config.yaml
experts_per_token: 2
router_cosine_scale: 10.0
norm_place: "pre"
init_std_qkv: 0.0462
weight_decay: 0.0
Below are experts of layer 3 (counted from 0) of a mixture-of-experts language model. Rows are named router (the router's row for the expert), gate (a neuron's input weights, with its number), up (a neuron's input weights, with its number) and show model dimensions 0-127. Each number is 200 + 30 x the weight over its row's rms, rounded and kept within 0 to 999.
After each expert's rows: a language model's description of what the expert responds to. This comes from a sample of Wikipedia text that the model never trained on.

# expert 44
router,244,187,224,166,167,217,206,185,164,214,207,156,235,183,207,195,226,179,157,189,223,200,187,231,210,195,209,160,221,157,172,179,176,219,147,198,181,152,202,195,228,202,148,214,202,227,233,195,243,168,173,274,210,171,218,210,203,191,173,194,206,215,182,230,196,269,203,181,190,220,222,204,153,232,186,160,191,284,161,225,217,194,216,277,207,161,203,219,180,246,214,218,233,213,210,207,132,244,198,262,205,277,187,185,196,193,197,176,176,197,223,191,180,193,226,200,116,179,228,256,214,221,187,214,226,223,244,162
gate1,162,222,194,166,245,229,185,205,229,190,140,200,175,166,189,206,194,158,169,181,162,234,211,190,187,207,266,199,160,188,214,199,251,198,184,186,151,175,211,178,143,200,192,180,212,225,161,187,192,133,154,234,204,154,206,166,251,232,220,194,185,227,216,181,159,206,190,239,181,185,178,189,216,242,231,146,228,165,210,219,189,139,164,222,191,179,207,211,133,226,184,225,166,205,127,236,208,182,172,195,221,196,227,186,237,221,170,183,240,218,213,138,182,219,171,215,158,236,230,246,192,199,173,261,197,145,212,180
up1,217,190,151,185,257,160,191,192,244,184,185,199,219,245,175,177,164,207,230,290,168,239,211,216,253,122,196,206,185,252,203,234,190,156,237,188,217,207,201,231,169,176,254,180,232,194,188,202,194,181,173,214,222,128,174,202,218,184,216,183,249,197,224,219,177,240,180,163,210,217,217,240,209,258,173,222,251,227,213,193,221,200,173,215,198,195,190,197,195,178,209,214,197,233,157,253,223,226,169,198,214,210,194,230,194,164,169,175,138,169,147,245,220,206,246,186,225,242,228,153,191,172,168,205,165,189,204,159
gate2,210,175,236,203,196,209,216,205,225,127,175,203,177,245,231,192,290,231,188,136,216,205,197,182,215,237,239,189,162,215,189,208,268,192,131,223,198,198,213,224,174,205,181,206,223,215,231,180,227,143,218,222,228,189,162,234,208,170,244,185,180,208,175,164,138,187,161,185,253,223,184,149,240,225,208,176,225,204,206,207,245,182,191,202,196,178,251,213,262,188,207,191,146,198,198,176,255,172,174,164,192,215,172,168,226,188,169,233,174,223,234,218,182,209,214,183,192,220,204,225,194,228,148,157,269,209,211,162
up2,181,189,180,271,167,219,198,205,227,259,187,223,194,182,193,188,187,189,161,142,142,199,186,183,227,244,208,138,156,170,205,212,191,187,173,228,197,222,193,214,198,199,249,239,231,190,202,233,216,236,158,215,205,253,220,215,167,216,235,231,236,239,164,195,166,185,267,175,205,188,174,199,184,155,156,210,165,166,173,158,222,129,214,181,238,198,203,256,182,161,232,179,194,192,226,182,174,195,158,128,184,155,166,218,140,232,172,219,184,190,216,193,213,166,185,248,170,194,205,152,211,182,195,205,224,148,215,205
Description: Mid-word syllable pieces. Inner syllable pieces of longer words and Latin or foreign names, e.g. Cont-ra, Democ-ra-cy, unpar-alle-led, Vran-c-x.

# expert 7
router,223,204,186,220,234,198,196,243,169,245,199,226,211,236,201,210,195,152,193,194,152,224,171,220,198,178,206,214,247,170,212,187,216,179,163,131,224,177,193,191,103,210,196,170,198,177,213,224,147,201,230,178,202,211,176,273,231,271,209,221,180,199,190,188,249,167,205,204,181,175,200,210,153,161,209,190,155,149,195,194,161,183,166,251,201,213,180,215,184,211,205,211,198,210,229,267,149,154,203,218,199,228,191,196,195,210,238,206,203,180,190,185,202,132,182,177,224,203,160,197,209,207,151,146,182,101,170,202
gate0,213,264,198,215,169,161,155,169,162,230,176,221,189,188,233,193,224,166,204,84,213,223,176,231,209,179,151,208,180,213,231,184,229,192,272,214,137,207,145,183,151,166,164,167,186,170,209,188,165,143,201,214,187,181,197,228,201,156,175,211,178,257,202,129,186,172,195,208,219,223,204,214,203,148,200,205,214,171,187,195,221,152,190,200,173,113,218,212,245,191,206,193,171,174,163,191,200,210,186,191,234,177,156,217,184,222,235,178,220,231,205,239,184,223,224,200,207,210,179,146,227,203,186,175,230,220,203,203
up0,217,219,184,195,206,257,256,159,218,220,210,195,179,199,193,160,175,217,263,190,217,189,178,169,246,180,192,182,227,248,280,206,188,247,208,222,216,180,241,200,182,180,194,175,127,150,219,233,231,223,177,206,190,193,203,219,168,245,197,219,222,218,191,171,199,215,185,204,250,184,222,198,208,202,221,208,244,194,207,230,201,206,122,248,145,149,207,189,169,202,189,198,269,183,169,243,191,184,247,187,210,190,223,195,205,179,151,200,290,97,207,212,234,170,219,187,197,167,192,205,194,192,210,209,212,218,191,199
gate1,176,180,201,199,134,199,181,180,214,223,155,157,248,169,172,132,206,254,215,227,179,254,198,242,211,160,190,177,166,223,231,162,159,186,179,230,222,189,235,211,165,210,219,152,179,208,207,190,215,235,208,158,223,217,190,244,204,183,194,232,220,167,154,177,193,226,155,211,178,168,211,255,233,201,209,215,206,179,210,171,179,151,183,235,134,171,236,214,199,232,186,161,185,197,184,227,257,173,232,183,195,186,207,222,248,184,225,158,202,287,196,173,201,251,200,236,239,188,168,208,174,226,143,207,212,155,221,219
up1,181,184,176,161,190,188,125,195,210,250,194,248,183,205,213,221,238,195,232,180,228,150,156,226,246,228,220,223,204,149,188,197,185,175,251,205,215,167,192,185,168,224,191,210,224,230,170,185,186,207,182,228,248,253,205,207,228,180,192,202,200,134,174,208,173,205,193,197,245,153,182,223,209,225,185,197,239,220,262,180,226,226,206,163,141,175,195,209,219,214,205,160,195,214,227,195,208,223,159,230,109,203,243,156,182,202,185,155,249,194,183,234,230,193,206,248,226,147,237,218,170,259,202,209,224,151,156,217
Description: Vowel pieces in names. Mid-word syllables like ah, ad, it, and inside foreign personal and place names such as Saitama, Saad, Abahani and Kolkata.

# expert 23
router,227,190,206,202,216,166,262,210,234,189,187,232,223,179,157,210,174,262,174,187,202,206,173,213,247,212,211,207,179,183,225,185,193,179,190,218,206,226,210,200,256,194,162,157,150,245,172,276,189,229,197,238,235,209,185,206,225,172,197,260,173,160,263,187,210,196,249,208,222,249,227,162,203,222,181,200,227,250,254,204,162,214,211,191,207,189,209,179,191,265,205,239,183,137,196,215,239,261,204,177,158,188,205,235,183,176,154,192,178,253,187,208,191,224,121,214,243,184,211,219,241,203,236,208,194,222,237,226
gate20,238,228,188,227,195,211,196,207,245,202,242,240,155,166,218,187,209,218,165,213,115,171,192,181,187,184,212,208,158,215,254,167,219,247,168,176,169,196,172,180,138,191,205,241,188,253,217,201,253,202,151,135,227,218,211,190,226,182,130,183,200,191,155,228,220,187,199,169,154,164,159,233,228,256,198,173,217,168,191,154,194,205,173,213,191,239,196,184,234,204,163,155,192,166,196,239,163,188,156,199,208,189,209,197,166,178,204,190,223,197,200,167,220,230,188,239,153,189,157,221,224,226,127,172,173,214,212,157
up20,218,176,173,152,174,193,169,247,214,150,183,200,215,237,140,165,166,176,242,182,218,202,223,219,175,167,152,230,163,187,173,190,224,229,232,203,182,159,219,191,230,208,238,167,190,208,185,237,190,223,201,206,219,209,256,193,215,175,210,208,205,126,224,262,155,165,223,233,166,160,216,251,170,204,226,236,199,198,122,195,183,197,229,230,188,221,230,218,163,244,241,152,182,266,248,228,203,231,214,216,206,190,170,176,176,231,185,191,196,187,295,211,215,244,200,168,205,226,175,199,204,204,162,189,206,164,200,217
gate21,245,303,206,210,226,173,225,181,212,212,186,207,193,162,165,288,198,136,196,207,195,221,229,204,211,170,255,199,159,173,208,171,210,183,156,208,214,188,181,216,239,123,196,236,168,210,187,194,234,152,173,213,202,169,202,197,214,186,212,207,200,218,217,212,230,189,244,247,239,218,239,165,221,220,172,193,229,156,183,200,221,193,166,220,148,229,147,227,252,228,152,167,244,224,199,222,206,185,148,157,181,203,176,174,173,197,160,266,204,205,254,218,210,200,203,206,225,228,210,203,214,168,169,207,237,227,218,190
up21,190,218,286,175,224,153,278,199,195,139,171,227,210,190,183,209,200,182,212,166,181,183,167,218,191,191,235,209,211,259,195,193,163,196,167,216,223,172,268,193,217,223,193,223,211,189,262,184,237,164,174,210,247,208,158,213,198,224,197,242,172,222,226,184,208,240,200,169,227,172,231,146,251,175,182,194,219,186,213,200,234,161,161,150,166,214,245,202,199,240,155,143,186,190,238,169,129,181,185,219,166,193,215,250,202,196,172,203,186,226,161,195,205,159,159,230,194,185,170,190,239,199,239,215,174,214,225,229
Description: Commas after words. Commas, often fused to word endings like s, ed, ing, a, closing clauses, list items or place names before and, which, but.

# expert 42
router,167,183,200,159,208,128,185,215,175,253,201,188,218,209,147,228,215,217,190,222,183,232,137,223,250,194,199,206,232,184,206,191,190,177,174,168,185,161,135,195,231,124,187,195,208,224,194,173,186,159,200,203,187,255,209,157,231,223,256,194,179,202,170,177,188,226,209,143,187,234,181,215,204,227,224,208,185,277,177,189,183,224,224,175,209,241,220,155,114,191,213,207,270,226,218,193,166,180,196,249,158,171,208,224,199,205,191,145,213,196,224,206,244,179,191,205,145,175,213,222,247,184,171,236,206,178,202,223
gate0,220,197,167,270,214,192,200,207,188,269,235,255,229,193,213,171,206,128,216,217,205,220,263,240,178,200,171,172,233,206,198,262,195,192,229,164,221,180,237,181,187,194,145,191,226,158,223,169,225,145,216,173,176,232,185,186,188,192,193,203,210,244,226,152,220,202,245,257,233,264,186,215,174,216,267,183,193,167,162,187,218,233,190,171,166,188,187,241,201,204,180,165,148,263,211,214,232,218,211,184,185,199,195,233,178,210,164,247,172,243,187,213,159,167,176,203,190,225,203,188,220,201,158,231,210,246,220,173
up0,209,157,132,247,156,225,223,188,140,226,195,252,216,259,227,249,192,209,207,212,199,187,177,130,188,187,208,191,229,208,196,213,173,182,224,200,223,190,111,175,216,213,172,196,205,104,180,204,193,238,220,239,179,214,230,243,175,210,218,153,177,177,227,242,210,215,237,226,182,184,149,226,211,224,234,212,163,189,166,214,183,194,266,181,160,250,171,167,222,178,177,189,224,185,236,196,160,186,193,231,150,219,233,191,223,244,212,172,191,228,193,219,209,206,168,212,196,228,206,169,178,185,236,204,148,161,209,193
gate1,189,177,131,195,216,256,192,215,252,201,216,162,194,205,228,222,159,180,153,211,229,160,193,269,242,168,166,213,189,236,222,220,162,228,199,187,211,196,199,196,254,201,198,239,219,175,236,226,237,182,137,220,203,238,154,163,170,157,178,149,229,177,187,207,183,226,217,220,252,175,191,251,228,182,208,227,168,235,219,175,178,231,168,173,196,220,250,138,216,196,212,179,213,177,259,263,216,184,138,201,184,198,201,209,229,224,186,236,208,207,192,209,210,149,140,166,183,170,182,172,203,174,140,193,183,196,193,192
up1,218,255,220,161,233,206,227,196,203,195,207,164,195,190,200,152,190,254,217,220,187,214,204,167,235,213,136,218,191,197,174,202,219,135,193,222,182,184,149,163,225,256,204,185,197,182,225,226,240,216,222,189,218,181,234,192,209,165,207,204,230,120,173,225,148,175,236,175,137,121,182,193,211,178,201,207,197,231,197,213,206,192,191,243,203,233,176,200,170,199,208,197,233,227,201,175,120,225,247,136,236,227,192,195,251,186,266,141,178,177,179,214,208,234,187,240,211,192,201,173,230,179,246,186,219,185,209,248
Description: Foreign name endings. Final pieces of non-English proper names, often accented or Slavic/Germanic suffixes: -burg, -ović, -ö, -ay-ev, Comté.

# expert 13
router,172,208,215,190,166,179,162,235,191,251,192,187,209,201,237,212,157,159,147,177,173,202,211,225,209,214,205,188,158,180,212,175,235,204,195,184,209,152,204,273,199,181,218,192,178,237,224,259,174,148,201,188,168,184,218,151,176,193,227,224,185,232,128,191,202,227,189,198,169,222,236,209,189,262,223,223,195,217,233,206,164,218,209,223,211,233,225,171,146,143,177,178,205,224,204,160,165,222,126,215,226,271,242,178,194,209,225,112,206,159,207,223,215,148,186,205,208,197,147,246,190,195,154,220,221,201,206,199
gate1,200,235,197,215,204,254,170,149,205,282,228,182,207,183,224,236,271,220,197,128,177,200,189,184,205,240,209,214,132,210,242,170,226,214,262,176,192,207,226,148,213,180,190,173,131,233,169,93,183,172,248,191,187,178,227,174,153,178,190,182,196,193,248,231,161,233,202,191,197,167,209,197,178,213,244,212,199,240,172,207,171,240,223,225,209,187,203,186,189,192,176,176,185,195,192,236,178,195,188,196,220,198,186,217,185,156,241,189,214,155,257,171,205,181,187,163,205,205,180,187,183,221,246,209,183,247,202,180
up1,205,223,210,218,207,186,210,172,149,161,182,171,233,212,189,197,193,278,179,212,171,140,184,205,154,189,199,169,219,228,180,168,205,207,160,224,176,193,209,233,233,264,215,204,220,241,174,179,192,199,182,192,165,243,185,206,225,190,172,198,207,213,178,202,183,197,245,278,208,214,208,193,245,256,203,215,133,199,228,221,195,192,128,174,246,254,244,185,198,232,213,193,170,140,243,199,258,185,212,173,181,205,246,194,185,215,199,198,194,264,232,213,175,182,233,145,212,196,202,162,164,179,152,218,165,221,146,162
gate2,206,218,202,231,188,225,182,243,163,225,202,202,178,218,204,118,175,208,231,236,183,164,207,197,212,145,190,148,198,194,137,198,258,193,192,226,141,237,189,172,157,219,157,221,186,191,191,224,218,165,202,161,138,174,191,214,131,174,161,182,197,254,195,217,210,197,233,218,229,222,226,225,233,163,204,220,253,229,233,144,185,206,213,198,214,178,169,231,229,160,220,169,191,213,197,202,210,222,230,219,202,194,158,247,200,142,209,160,212,152,167,218,206,170,210,178,239,163,214,264,163,262,182,190,175,192,214,233
up2,234,180,177,172,240,142,153,222,208,203,218,232,179,197,214,190,182,166,194,225,175,206,229,200,178,207,183,189,158,176,188,211,191,156,221,212,203,201,252,187,224,177,231,252,211,179,265,219,221,169,175,226,144,199,220,251,219,163,160,196,228,204,201,166,188,195,238,168,247,204,188,200,159,216,146,214,217,259,204,189,278,178,216,154,160,147,205,215,146,205,180,191,274,258,179,201,208,201,179,191,156,214,196,272,150,174,232,171,183,161,226,202,198,254,170,206,192,218,184,205,227,185,207,228,184,147,219,218
Description: Consonant-ending name syllables. Middle or final syllables ending in a consonant, mostly in English and foreign surnames and place names, such as umb, og, ash, ingham.

# expert 55
router,183,220,232,276,160,224,221,172,229,178,188,218,238,143,198,205,263,211,220,222,183,220,226,218,153,260,191,174,170,140,169,204,222,212,215,207,223,237,197,250,172,213,177,166,235,222,202,172,190,247,168,201,167,175,214,178,181,160,164,191,220,216,164,225,120,204,230,150,208,219,209,192,211,195,213,214,207,174,210,206,231,202,218,189,221,178,167,224,225,212,178,186,207,174,163,221,256,253,237,223,171,237,211,195,212,173,223,249,191,236,182,181,168,200,172,99,207,221,232,231,175,198,231,154,230,177,190,160
gate1,213,218,154,233,160,158,192,138,225,189,220,197,231,207,195,186,222,189,226,167,195,202,193,235,181,214,139,216,222,220,230,187,228,190,223,231,173,230,191,179,139,171,177,165,169,182,217,191,262,195,222,164,228,262,239,147,217,203,178,210,251,194,215,198,195,182,213,232,202,209,161,173,227,173,191,193,183,200,182,262,207,199,235,240,164,172,216,221,199,196,170,235,220,208,214,221,157,184,175,168,215,185,139,256,141,178,242,220,182,181,208,148,213,190,178,234,196,213,197,166,242,255,160,190,211,105,251,193
up1,212,238,256,248,202,282,227,211,230,189,166,194,202,207,239,192,216,195,218,198,255,171,175,197,219,212,188,185,199,222,206,220,205,225,198,167,191,148,209,201,216,217,191,201,180,155,183,227,191,176,215,143,225,205,139,203,227,193,225,207,233,263,235,158,214,188,180,246,235,235,205,223,210,251,179,235,199,165,158,231,212,255,221,245,247,216,170,179,198,263,250,204,204,232,207,204,180,194,167,174,209,222,166,144,233,197,181,162,177,243,284,222,203,193,171,232,233,146,229,224,195,168,183,187,248,181,226,202
gate2,248,176,187,174,208,212,201,228,230,224,213,167,176,239,173,191,177,176,242,212,201,164,216,179,184,158,216,195,198,155,203,227,185,205,194,189,257,211,199,190,213,180,266,238,176,268,246,183,243,213,223,204,207,193,240,133,187,235,193,208,166,248,193,211,186,208,217,201,271,187,222,218,150,183,194,193,214,240,226,204,203,146,227,256,220,206,152,207,173,173,210,173,207,250,202,196,282,203,252,257,200,181,183,170,170,247,196,223,218,189,150,200,249,184,224,196,224,214,185,181,246,220,150,226,177,199,242,144
up2,259,158,166,211,260,199,272,200,220,220,218,219,155,217,175,215,112,231,157,164,214,179,192,175,210,207,230,203,209,168,249,196,242,168,214,196,193,173,197,232,153,190,149,200,222,211,143,216,143,169,216,217,231,221,226,216,171,234,223,196,195,195,172,247,211,221,209,263,250,237,156,208,238,190,227,174,203,188,193,220,192,227,206,235,277,231,200,192,192,179,202,168,213,183,234,194,174,154,200,241,166,194,186,242,181,236,187,189,203,213,207,225,174,247,205,210,173,240,170,260,215,167,164,210,201,232,177,222
Description: Verb-start pieces. Opening fragment of a verb or noun after to, the, of or was, such as ev in evacuate, re, con, st.

# expert 49
router,147,212,224,269,188,227,168,196,192,158,186,198,191,212,197,207,256,217,192,195,164,247,241,221,174,201,191,164,218,197,183,214,233,114,185,189,211,191,160,242,135,190,235,166,210,220,234,231,228,198,195,219,218,178,190,221,191,204,179,209,224,259,191,218,219,254,213,170,180,185,225,222,238,230,220,225,229,188,218,186,176,260,213,185,251,193,203,245,256,241,183,196,172,200,168,227,199,204,218,232,236,207,201,224,213,195,247,227,186,171,193,218,163,250,218,190,161,229,229,241,121,218,194,187,262,148,216,146
gate0,187,204,190,205,203,239,179,206,188,181,203,260,217,156,205,238,279,232,205,188,173,154,129,181,218,126,238,216,180,206,229,238,185,208,173,183,145,221,220,198,150,217,183,203,182,178,213,250,207,218,210,201,205,164,244,191,202,224,178,189,184,128,209,230,204,235,193,142,214,156,245,232,193,177,244,164,164,196,226,248,162,152,202,182,256,170,189,191,174,216,222,170,197,209,228,182,249,193,228,170,219,215,193,150,170,217,270,209,188,197,204,236,231,218,227,215,195,190,217,193,165,202,257,171,189,236,160,183
up0,272,226,184,167,208,203,194,169,179,201,205,157,212,204,185,144,191,120,183,228,234,192,185,176,191,202,182,215,173,190,247,222,186,219,185,231,168,237,213,204,162,131,237,150,181,186,224,169,175,208,128,205,132,199,194,187,225,214,213,194,134,200,178,228,226,203,175,191,259,196,179,224,174,189,207,211,177,222,200,201,214,199,196,166,179,166,207,238,183,139,182,208,178,214,170,216,181,208,130,213,237,203,143,250,169,210,220,203,229,210,193,141,218,195,202,160,151,153,218,203,179,266,162,238,199,163,201,189
gate1,185,188,208,181,191,154,196,138,224,157,210,201,216,225,204,157,161,213,167,194,200,267,233,212,178,201,189,176,248,151,169,235,235,150,197,135,222,209,207,210,226,198,205,222,186,234,181,149,235,195,185,213,173,206,181,174,241,213,151,168,169,198,206,227,207,246,182,192,201,186,226,248,142,192,221,230,208,250,274,149,185,154,156,198,198,256,233,197,227,215,194,194,223,231,170,151,167,168,220,201,245,193,221,173,248,205,254,194,246,188,213,197,236,239,196,204,187,237,171,251,210,169,170,169,165,197,207,230
up1,137,188,181,210,225,194,190,140,200,239,185,238,164,250,233,190,204,200,182,248,245,210,209,204,171,174,208,176,179,236,177,246,177,233,244,219,198,217,178,171,217,145,165,213,211,215,220,203,146,204,219,232,217,223,232,247,160,189,209,199,221,167,230,177,211,190,219,199,238,199,173,217,202,159,221,197,195,209,239,200,239,245,156,199,234,257,247,174,141,208,150,205,162,249,223,179,124,208,236,175,208,166,170,197,223,147,225,228,198,232,199,172,217,213,142,187,149,257,229,198,224,166,188,217,202,238,170,220
Description: Word-initial consonants, lowercase. First letter or letters of lowercase words, often after a hyphen or prefix, such as b in botched, -b in never-before, p in widespread.

# expert 27
router,238,171,191,200,208,159,193,187,139,235,201,177,185,254,234,243,194,163,205,163,171,193,124,208,214,243,217,166,241,196,189,185,194,223,200,145,221,174,219,194,167,193,164,171,174,218,177,196,220,227,241,190,209,229,239,232,252,248,281,200,188,191,169,203,184,215,218,214,188,192,188,184,166,199,202,228,191,165,168,207,188,176,141,251,224,196,187,195,194,182,197,214,204,235,247,172,180,199,136,235,169,187,147,196,202,180,217,126,186,184,174,196,253,142,215,165,195,182,123,253,202,204,180,194,190,206,236,236
gate0,232,180,212,222,206,155,240,192,203,262,210,189,161,184,228,153,195,153,191,177,197,188,193,156,189,143,221,219,221,167,225,207,224,197,135,227,226,237,206,197,189,211,149,207,232,158,190,226,200,240,143,166,140,218,196,238,243,262,182,181,187,179,224,233,169,152,209,193,207,170,210,191,184,221,225,211,247,245,198,204,211,144,202,169,157,220,188,189,240,175,223,149,201,154,175,238,167,182,196,227,212,160,249,198,233,197,209,186,195,101,179,208,185,211,209,197,261,194,228,177,173,211,184,185,190,179,216,254
up0,195,198,187,180,238,201,176,214,185,175,194,233,214,140,157,163,211,194,224,197,214,208,177,250,212,198,242,233,222,216,192,166,184,199,186,197,207,213,186,206,209,226,220,186,145,186,195,186,214,209,137,252,188,190,138,211,253,198,162,257,190,167,232,224,252,172,208,165,229,201,258,184,178,174,115,174,198,190,180,172,244,220,134,206,169,158,242,180,179,199,198,190,189,208,226,267,217,176,186,224,219,190,204,150,232,231,173,204,210,161,193,210,222,216,240,223,278,238,198,220,172,249,205,223,237,252,158,174
gate1,159,169,199,166,179,181,234,173,198,242,174,231,240,234,171,247,171,219,203,230,216,242,188,221,182,166,259,191,171,237,222,186,240,214,152,184,177,198,183,211,217,176,250,230,262,228,189,214,223,218,172,202,232,193,182,232,205,228,195,229,265,197,165,223,207,182,173,185,209,221,221,153,193,202,172,219,172,111,173,214,203,168,183,207,217,193,223,212,219,288,186,166,221,201,238,159,208,239,145,132,233,228,149,206,223,227,153,182,189,203,219,163,189,195,199,168,187,166,196,179,178,244,189,252,175,194,161,218
up1,233,170,172,196,159,223,225,258,225,237,226,244,201,205,217,156,177,187,198,218,226,165,257,248,219,170,203,180,179,169,213,221,174,238,138,140,230,180,205,176,205,204,196,161,195,235,233,210,159,222,172,219,201,178,155,173,189,225,216,264,186,163,200,204,166,153,208,114,217,188,240,206,131,185,172,164,198,217,224,203,241,234,140,174,200,250,216,212,177,188,214,196,190,202,232,199,220,173,212,175,217,138,168,206,230,187,164,204,177,193,208,173,221,163,174,226,224,186,213,158,146,195,174,199,145,196,218,157
Description: First names and name endings. Given names and end pieces of personal or place names, such as Jer-ry, Brad-ley, Del-aw-are, Henry, John, San Francisco.

# expert 60
router,207,237,224,237,180,242,205,169,231,155,202,204,194,195,223,205,231,220,189,246,233,214,229,175,182,246,210,234,189,146,231,256,245,259,190,255,259,228,186,186,214,221,247,228,205,180,142,208,249,236,174,165,219,230,179,187,189,191,157,183,193,207,146,165,241,232,206,166,224,220,171,225,221,172,197,158,167,181,229,202,192,239,218,201,213,140,165,231,264,182,226,155,218,224,197,166,209,186,193,181,247,242,206,203,206,209,184,245,176,238,168,196,218,239,264,173,219,207,169,257,210,198,225,196,206,164,225,185
gate1,202,216,190,189,231,194,163,207,204,228,213,161,153,178,126,210,174,192,234,228,219,152,188,218,152,193,206,245,205,183,213,212,181,191,204,207,165,193,239,215,215,259,198,245,241,174,144,249,173,138,196,232,267,209,222,188,216,248,146,149,187,179,185,189,199,246,171,192,128,265,221,204,230,204,198,204,208,201,206,232,189,223,186,171,222,201,193,172,155,183,186,138,153,191,191,229,221,204,142,199,188,208,200,129,211,213,152,214,206,202,171,183,240,193,192,256,220,205,213,209,192,133,154,187,194,207,215,183
up1,178,169,219,211,208,176,162,172,188,255,209,120,182,267,156,257,272,183,200,213,214,217,178,225,203,177,182,187,151,207,216,170,198,228,172,150,221,186,179,207,200,265,193,202,187,172,176,157,201,215,252,221,171,170,204,228,204,188,242,196,234,223,164,152,151,204,220,244,181,209,180,243,192,205,222,188,205,177,192,235,220,164,245,256,200,194,244,197,211,200,206,220,228,217,221,192,192,176,229,215,193,166,201,173,174,194,189,169,237,236,219,205,169,235,213,199,202,165,196,190,211,161,105,270,220,252,170,221
gate2,204,199,255,207,246,203,202,174,186,203,246,208,219,233,224,228,162,245,233,180,246,248,237,173,171,230,197,227,177,219,230,217,207,236,237,213,160,178,248,254,176,203,157,213,160,240,183,185,206,188,181,217,179,208,179,165,244,257,147,220,211,196,148,212,168,214,212,210,185,248,223,216,203,203,136,190,217,170,241,188,218,198,210,237,170,227,239,214,208,214,177,210,221,265,197,214,150,171,244,231,195,236,215,173,224,136,211,233,139,150,181,184,205,171,224,187,219,165,197,247,165,148,232,210,232,230,175,214
up2,182,192,194,174,223,235,237,224,173,214,177,202,201,217,229,179,195,180,218,246,184,198,211,158,162,231,272,215,214,140,214,173,190,207,204,237,203,169,234,208,221,230,136,204,208,222,260,158,217,203,265,190,182,190,206,240,203,158,193,184,260,191,265,197,191,205,218,210,162,228,177,187,172,174,234,190,220,221,179,259,179,258,186,183,212,162,162,202,261,215,173,232,179,237,219,256,228,155,207,223,166,195,224,199,177,226,216,192,216,182,159,235,185,234,159,182,224,137,202,224,254,137,188,227,181,170,170,221
Description: Single letters and units. Lone capital or lowercase letters starting words or abbreviations, especially unit symbols like m, km, kg in sports and tables.

# expert 8
router,228,222,187,240,191,186,213,193,170,190,187,193,189,160,197,215,197,212,205,214,247,105,262,190,192,248,209,183,235,231,206,188,209,155,214,218,200,232,241,139,196,198,170,259,211,173,191,199,208,215,176,175,195,213,186,250,201,187,213,190,223,227,219,221,156,226,201,207,210,152,167,227,250,147,241,175,245,191,238,167,234,142,199,219,162,214,197,204,236,236,190,192,265,180,191,153,194,183,260,191,148,139,212,191,197,204,155,191,198,193,200,224,212,143,157,247,257,186,191,211,222,176,259,211,189,204,159,221
gate8,148,223,201,221,210,216,169,195,205,230,246,153,216,167,214,214,163,165,202,247,222,214,194,163,214,240,207,189,173,183,194,264,259,193,218,183,200,182,116,192,244,229,259,241,222,211,194,223,202,196,195,217,177,230,211,201,234,165,171,197,157,209,168,209,224,211,199,172,250,187,194,202,190,264,176,161,248,191,151,205,217,206,246,225,220,225,198,223,228,201,195,192,208,165,220,197,161,228,193,156,189,235,263,187,239,189,188,189,250,166,254,229,188,203,248,190,205,175,184,189,225,174,255,276,221,259,187,169
up8,129,197,217,145,199,228,212,196,172,235,235,169,169,253,195,217,195,164,233,178,165,140,152,183,210,226,179,197,206,221,202,243,269,217,220,226,250,202,128,232,184,191,259,199,155,219,197,195,184,161,239,215,218,192,157,169,198,176,196,150,184,190,206,168,189,200,220,241,202,179,217,180,157,168,197,212,218,219,180,216,187,175,204,211,227,172,202,217,205,194,189,154,232,211,233,212,176,237,238,152,205,169,214,180,216,198,211,226,246,212,172,263,199,188,255,208,218,198,225,173,188,113,216,243,227,265,178,227
gate9,171,222,194,155,182,181,220,297,221,213,236,222,213,154,182,202,187,234,228,225,187,208,219,125,143,215,194,224,221,182,228,203,177,189,211,186,186,140,206,150,187,195,154,151,159,202,209,204,182,192,174,219,192,198,207,206,212,248,188,204,199,163,182,221,181,221,221,173,183,254,218,191,220,164,150,215,181,148,209,204,198,235,204,212,189,259,220,156,179,135,222,191,207,198,195,210,237,216,265,161,183,166,187,265,150,174,217,220,173,195,166,193,204,189,183,169,237,215,202,208,216,295,230,185,208,150,224,209
up9,201,176,237,251,165,205,245,177,210,176,154,231,218,240,222,191,208,190,211,189,197,269,182,193,218,221,207,235,207,194,140,247,239,212,172,207,266,214,188,189,179,176,167,149,179,147,156,189,180,185,153,169,207,200,218,152,207,275,192,192,202,144,247,159,186,195,259,214,243,199,214,149,219,180,205,178,228,204,209,221,258,200,195,221,157,171,187,151,235,190,186,197,228,238,171,215,166,201,190,197,177,191,206,183,196,194,251,230,206,235,207,189,197,256,154,202,175,239,188,254,187,245,180,193,266,174,207,206
Description: Determiners and ordinal adjectives. Articles and determiner-like adjectives in noun phrases, mostly the, plus other, same, first, two, each, latter, oldest, e.g. the others.